config.yaml
d_expert: 64
activation: "squared_leaky_relu"
balance_loss: 0.00402
router_noise: 0.1
shared_expert_gate: true
tie_embeddings: false
steps: 8372
Below are experts of layer 7 (counted from 0) of a mixture-of-experts language model. Rows are named router (the router's row for the expert), up (a neuron's input weights, with its number) and show model dimensions 0-159. Each number is 50 + 12 x the weight over its row's rms, rounded and kept within 0 to 99.
After each expert's rows: a language model's description of what the expert responds to. This comes from a sample of Wikipedia text that the model never trained on.

# expert 13
router:38 69 39 55 61 67 38 53 60 55 57 55 43 47 28 42 30 46 55 34 63 32 31 65 45 34 44 65 36 31 28 53 51 37 48 38 41 41 69 37 40 67 33 41 43 40 39 66 50 58 44 51 46 38 35 62 36 50 77 60 50 43 32 56 65 59 41 42 39 34 73 39 50 47 49 44 70 45 35 48 55 41 58 59 41 45 31 37 38 64 42 62 57 51 42 39 39 56 60 33 45 33 40 41 32 75 67 58 62 50 62 47 41 62 54 59 35 55 63 35 66 38 74 29 67 48 44 68 35 51 70 53 42 38 36 41 46 62 40 62 46 31 52 64 49 53 34 69 58 56 54 46 33 41 61 36 43 52 49 44
up0:60 74 68 58 48 42 49 76 63 71 46 78 43 53 68 48 60 57 45 73 37 74 66 50 48 46 52 37 54 50 42 51 53 33 49 53 48 43 58 70 57 55 57 45 61 71 59 33 47 60 13 59 38 54 54 45 58 54 51 52 59 46 55 42 47 37 53 73 70 52 59 56 35 50 62 63 74 54 55 43 58 62 50 67 53 44 53 25 56 41 43 57 67 61 25 63 59 49 46 41 58 62 51 55 32 40 56 49 50 35 37 34 44 42 58 61 41 58 56 42 50 51 57 48 51 91 40 45 64 39 61 62 65 27 37 47 47 38 62 56 47 22 54 56 62 37 42 39 43 32 44 55 48 65 46 51 32 33 34 47
Description: Table pipes, digits and punctuation in score or data tables, plus some name pieces and common words like Mar-ianne, them, well, However.

# expert 50
router:25 74 48 45 54 54 41 52 56 47 46 46 42 46 31 35 52 54 44 23 49 53 58 77 30 51 53 54 27 46 40 44 62 40 43 27 74 57 68 52 44 48 52 50 39 61 55 43 56 54 53 55 51 45 38 74 36 43 47 71 55 51 34 54 51 57 44 41 42 52 47 26 35 66 51 45 65 53 35 40 40 59 64 52 56 38 50 39 45 56 45 74 58 45 38 26 34 54 40 25 51 21 35 40 36 62 60 57 65 45 68 43 56 46 41 49 44 43 58 40 71 27 66 38 44 65 41 52 42 57 56 57 39 45 32 46 27 71 57 70 39 49 29 72 63 54 48 50 44 45 55 45 23 34 46 41 39 51 52 38
up0:21 65 59 38 48 47 40 50 45 53 60 48 55 62 45 63 43 39 54 58 54 45 64 41 42 59 60 25 33 58 54 54 35 97 64 44 56 43 73 46 30 19 63 50 36 53 52 40 63 43 54 39 48 62 43 50 73 37 41 58 66 46 43 47 60 44 59 53 39 38 50 42 44 54 36 47 43 60 37 41 60 50 45 54 58 37 57 43 51 54 42 66 58 46 28 56 52 37 57 58 41 35 66 42 44 78 48 38 26 40 69 48 44 32 46 40 26 31 50 67 63 42 60 66 49 67 61 55 45 28 71 42 69 41 58 65 77 42 57 52 36 60 61 45 41 63 54 51 51 61 60 56 58 43 51 59 64 32 51 51
Description: Double line breaks ending a paragraph or list before a new section, and heading markers ===, ==, such as before Events or Personal details.

# expert 35
router:42 56 38 41 61 58 52 56 76 56 45 50 51 47 37 50 41 35 44 47 65 46 36 70 49 38 37 52 23 40 45 32 47 27 60 51 63 42 70 44 42 59 50 43 42 46 49 59 54 56 55 56 36 44 36 54 29 54 57 71 37 54 40 71 66 56 46 42 61 42 65 47 55 32 61 51 64 43 41 40 39 41 58 50 43 42 37 42 29 59 28 53 56 60 38 51 29 68 63 27 30 40 28 59 31 78 76 52 62 33 57 42 49 50 49 47 49 57 53 43 56 40 49 17 50 45 42 58 37 48 69 38 40 41 37 53 45 71 42 51 40 53 50 60 59 54 29 43 70 38 56 39 27 25 54 38 51 28 62 47
up1:41 50 72 33 43 56 45 39 51 41 32 35 57 59 46 56 70 50 43 32 61 59 57 91 32 50 38 39 42 42 52 36 58 59 57 34 58 60 64 60 22 29 46 55 50 41 34 52 55 58 29 71 45 51 53 65 39 56 35 60 61 57 62 65 42 34 54 39 46 47 67 23 31 43 45 52 69 29 50 19 44 41 48 42 51 56 46 44 64 75 37 50 42 50 39 49 52 63 48 37 65 53 51 50 68 89 49 50 47 47 53 43 64 41 35 44 47 62 39 54 53 63 53 45 51 42 31 46 49 39 47 41 52 46 39 37 50 47 54 43 39 51 35 47 51 47 62 48 30 57 78 45 58 31 48 52 52 40 56 24
Description: Capital letters and word starts in election tables and political text, such as M, S, Democrat, Republican, SNP hold, Member of.

# expert 48
router:46 71 37 57 65 42 46 44 68 56 55 39 45 37 22 32 38 43 64 39 66 50 42 60 39 57 44 50 24 49 44 43 50 45 53 47 54 25 69 48 20 69 50 60 32 49 34 48 40 47 41 60 39 38 39 61 46 43 61 51 58 44 37 49 67 48 64 39 34 32 66 24 44 60 41 31 52 57 34 43 51 42 52 59 32 43 43 50 27 56 35 50 54 45 32 33 36 65 52 57 49 33 40 68 41 76 74 44 53 52 64 32 46 50 59 58 55 73 61 30 73 44 65 26 70 59 50 72 53 48 58 63 43 43 50 41 39 51 55 53 41 47 45 57 48 38 47 64 51 53 46 42 43 44 67 39 53 39 42 27
up0:54 66 47 59 49 53 59 40 49 64 58 50 37 41 23 42 59 32 65 64 70 52 61 47 63 52 26 48 35 49 36 45 62 31 59 57 47 60 38 46 35 61 46 45 49 73 38 36 40 60 72 55 39 46 36 38 59 51 63 54 60 55 46 52 56 33 35 55 34 45 49 75 70 58 32 23 49 37 55 62 27 48 41 43 37 22 63 62 36 52 69 49 37 60 58 85 63 72 55 55 38 61 49 32 51 39 48 58 54 60 50 48 61 40 53 68 49 60 42 49 56 37 46 31 63 77 48 66 33 36 58 53 66 45 57 44 52 50 63 44 47 42 35 29 51 44 61 59 39 56 48 74 49 49 54 60 40 53 34 41
Description: Words around release and broadcast details of TV, radio, games and films: on, for, the networks, platforms, released, series, episode.

# expert 53
router:26 53 45 41 42 50 39 47 42 57 54 43 56 46 43 35 19 53 57 43 50 43 34 69 48 44 34 60 32 42 28 44 68 38 50 35 60 38 63 47 48 62 41 39 27 44 46 73 64 52 58 74 55 32 21 50 29 57 67 59 47 43 45 63 68 60 36 46 45 49 64 30 40 37 55 44 47 40 46 45 53 51 61 62 42 26 42 37 36 56 57 54 64 56 36 41 23 65 65 49 45 37 37 58 21 49 60 45 59 33 68 52 37 65 54 63 41 41 64 49 52 29 56 24 57 51 54 53 48 68 57 57 44 32 32 35 35 59 43 56 36 57 40 59 61 52 39 66 62 51 37 56 39 56 71 42 44 49 39 50
up0:44 62 26 46 34 64 48 53 62 54 67 39 30 31 44 72 69 60 51 52 53 51 67 58 39 46 64 39 51 58 54 80 03 63 36 74 70 45 50 51 43 40 52 56 59 32 73 62 53 59 44 40 52 60 48 51 62 63 53 52 49 67 37 42 41 44 51 48 50 57 43 30 58 75 46 62 48 41 45 56 49 51 29 53 43 62 45 49 44 30 51 61 69 54 47 67 54 43 25 51 36 60 36 42 39 54 61 42 41 58 54 49 60 57 42 55 42 39 42 44 35 70 47 63 30 61 42 49 30 44 63 62 44 49 66 58 62 50 43 57 52 35 52 41 59 68 72 53 57 55 60 46 52 50 58 47 15 33 45 37
Description: The letter D or d starting a word or name, as in North Dakota, Daria, Dimitris, daughter, plus some stray digit pieces.

# expert 6
router:40 68 49 54 60 47 53 66 54 59 60 52 42 46 34 53 36 29 44 49 37 32 32 62 60 33 50 60 16 39 54 58 50 29 48 45 53 33 72 30 46 66 55 48 47 38 44 72 51 54 54 55 50 49 36 54 34 44 68 46 41 55 32 50 68 58 32 45 52 49 67 41 50 36 48 35 50 47 23 42 51 54 58 56 53 30 30 39 44 64 25 69 45 58 45 45 44 48 58 40 27 39 43 51 22 57 71 54 57 56 59 47 36 48 60 57 33 48 60 46 44 32 59 41 48 48 38 51 51 72 63 61 40 42 32 46 46 77 50 48 33 47 38 69 44 53 43 70 65 47 44 59 19 32 55 36 51 46 69 57
up1:47 52 57 66 38 45 36 48 49 64 39 42 60 55 52 61 37 54 77 48 48 35 64 44 62 35 54 42 57 21 70 48 33 57 68 53 51 31 60 68 49 71 59 52 72 33 67 62 31 56 54 49 53 49 46 29 41 64 52 39 53 54 32 63 38 41 48 24 53 62 34 30 64 45 49 46 44 43 41 51 28 66 15 67 38 29 47 53 34 45 57 46 47 34 63 49 53 61 57 42 45 36 58 57 48 63 56 49 61 54 43 18 41 57 63 46 53 65 43 56 35 41 41 40 28 48 36 61 70 45 49 59 53 60 38 52 38 63 64 60 29 59 45 64 60 66 61 65 38 65 37 55 58 50 44 47 30 57 50 56
Description: Letters and pieces in transliterated South Asian, Arabic and Central Asian names, like the K of Khan, Qureshi, Sh, aj, ak.

# expert 44
router:38 69 43 56 60 64 38 55 62 57 57 57 42 49 28 41 30 48 54 35 61 31 30 66 44 32 45 66 37 31 29 53 53 34 45 39 40 39 69 36 39 68 32 39 43 43 36 66 48 59 48 50 47 37 36 63 34 48 76 58 52 40 33 56 65 58 41 42 41 35 72 37 49 42 47 46 67 44 33 45 53 39 58 61 43 43 32 37 38 63 43 60 56 52 45 42 38 59 62 30 46 34 39 40 32 75 64 61 64 51 60 48 39 57 53 58 36 56 67 34 66 36 73 34 68 48 44 68 39 48 67 57 42 35 29 43 49 62 42 58 46 34 55 66 50 50 35 71 54 52 51 43 30 42 63 39 43 50 50 43
up0:45 56 88 66 36 42 68 39 40 43 46 43 54 46 61 65 43 40 71 64 34 33 50 68 38 45 58 32 62 53 58 43 37 53 63 64 61 64 61 57 33 52 42 55 31 56 47 61 59 71 39 62 50 67 18 45 50 59 55 72 40 47 55 34 38 43 65 34 39 53 59 38 45 36 60 38 63 51 48 51 49 40 45 72 46 58 63 29 55 30 50 61 63 66 50 68 42 37 30 40 40 72 56 53 55 43 44 42 61 52 75 56 63 47 36 64 53 46 56 40 47 48 50 60 47 43 66 45 28 34 59 67 59 23 60 53 40 38 33 44 37 63 66 40 34 53 55 41 55 48 47 58 48 51 49 35 46 45 59 24
Description: Final pieces of foreign surnames and table separators in sports rosters and lists, such as Vilardi, Muradi, Haqqani, pipes and spaces.

# expert 15
router:50 73 52 58 52 58 41 67 47 60 55 56 34 37 26 41 36 67 55 25 40 40 36 62 58 54 46 47 45 29 42 45 72 52 60 40 60 28 83 49 30 52 34 47 55 45 52 53 58 55 46 56 44 32 41 57 27 54 53 62 59 35 37 50 68 66 47 57 48 59 59 25 31 42 46 46 56 35 44 47 52 60 55 60 41 30 45 49 34 54 45 60 48 39 34 28 23 52 62 46 37 25 37 54 51 63 81 58 51 41 57 39 34 51 65 75 44 70 62 37 44 49 63 24 65 62 41 61 64 42 71 56 42 49 32 48 37 47 52 62 46 49 48 55 51 53 50 56 52 43 42 58 41 44 58 29 47 48 46 32
up4:56 62 38 34 22 37 34 41 59 47 32 38 50 48 53 51 40 56 59 61 47 53 53 34 54 42 47 47 58 43 45 37 74 58 54 59 49 49 49 47 47 48 32 55 56 49 47 32 44 52 48 74 58 52 35 48 58 20 44 39 38 62 63 40 49 28 70 30 58 65 59 62 40 48 25 34 52 68 45 37 60 61 65 38 51 42 59 44 21 75 49 55 58 51 62 39 38 53 39 60 56 43 76 65 46 55 54 33 53 58 48 64 60 53 49 55 52 46 33 40 54 64 63 31 60 54 73 50 57 59 46 74 53 45 53 26 53 52 68 73 48 53 33 77 69 54 36 33 47 40 48 48 45 74 42 61 43 59 38 32
Description: The word "the" or "their" after in, at, of, mostly in sports results before first, final or quarterfinal, as in "lost in the semi-final".

# expert 40
router:38 66 32 46 70 67 49 48 52 47 48 59 45 43 24 42 42 37 56 33 44 51 46 59 48 37 57 44 46 46 47 48 67 46 49 41 72 50 62 29 43 68 24 68 55 58 44 43 39 59 36 64 46 37 31 68 29 55 66 56 49 32 33 58 59 70 36 33 48 52 44 35 52 44 40 45 42 48 32 64 53 51 58 58 48 44 50 31 52 58 33 78 48 44 42 26 24 48 46 30 38 49 46 40 46 62 59 55 74 41 73 30 46 53 69 61 47 56 55 29 71 40 64 46 43 39 60 58 44 64 68 46 60 47 45 44 44 52 62 72 47 34 44 66 59 47 43 56 66 56 66 42 36 28 59 32 50 42 43 32
up5:54 49 45 42 52 54 72 53 29 58 56 63 58 39 57 65 60 49 51 74 36 56 28 42 46 61 62 46 30 54 44 51 44 53 71 31 47 40 50 59 50 65 61 49 43 62 23 54 51 32 52 44 53 39 40 42 45 52 30 46 52 57 55 51 41 49 27 58 62 50 52 61 42 49 44 71 48 62 36 49 53 49 63 67 47 50 39 37 38 64 54 56 64 48 74 55 75 47 46 48 77 50 47 46 42 91 45 39 65 48 50 69 52 54 26 43 65 37 81 47 54 40 45 46 49 38 52 31 60 43 40 76 59 43 39 49 54 50 45 21 70 45 22 62 49 32 56 56 39 54 49 42 50 47 52 75 31 65 46 57
Description: Words inside or right after == section headings, such as "See also", "Awards and nominations", "Notes and references", History, Career.

# expert 10
router:31 62 46 46 52 48 36 56 61 52 58 45 43 58 26 36 33 43 46 44 46 53 32 50 52 34 34 71 44 43 30 59 54 38 57 45 58 45 57 33 45 59 43 48 30 41 47 53 63 57 48 67 49 50 33 60 35 46 65 73 29 32 35 48 75 63 44 62 61 38 74 41 49 41 59 37 55 49 43 52 61 40 68 56 53 47 51 40 38 50 51 63 49 52 24 33 40 38 58 34 38 43 31 54 22 58 55 39 69 46 58 42 44 48 65 51 48 44 70 44 50 32 53 44 60 51 54 62 44 67 57 54 33 34 51 52 46 75 41 58 45 33 33 67 34 54 29 62 49 44 71 48 17 47 74 40 41 26 62 52
up1:37 52 47 51 63 41 25 44 49 50 69 59 51 47 39 48 65 17 47 47 21 37 46 55 45 30 78 52 47 27 25 48 33 38 57 64 50 43 42 67 44 57 74 38 65 62 23 60 51 30 60 57 47 50 48 32 35 31 41 47 48 50 43 41 48 52 45 48 65 53 41 50 48 56 66 55 44 47 58 26 27 64 57 76 53 28 60 66 59 63 56 42 48 56 52 51 41 46 39 51 58 51 57 60 35 77 58 57 61 48 46 52 49 65 60 53 64 70 23 50 47 61 40 51 44 46 61 52 54 69 58 78 65 44 50 52 51 68 53 49 67 51 48 43 56 56 50 41 52 32 62 42 63 53 47 59 55 59 77 62
Description: Opening letter pieces of words, mostly S, s, Sch, Z, often surnames after de or first names, e.g. Schmidt, Soto, suffered.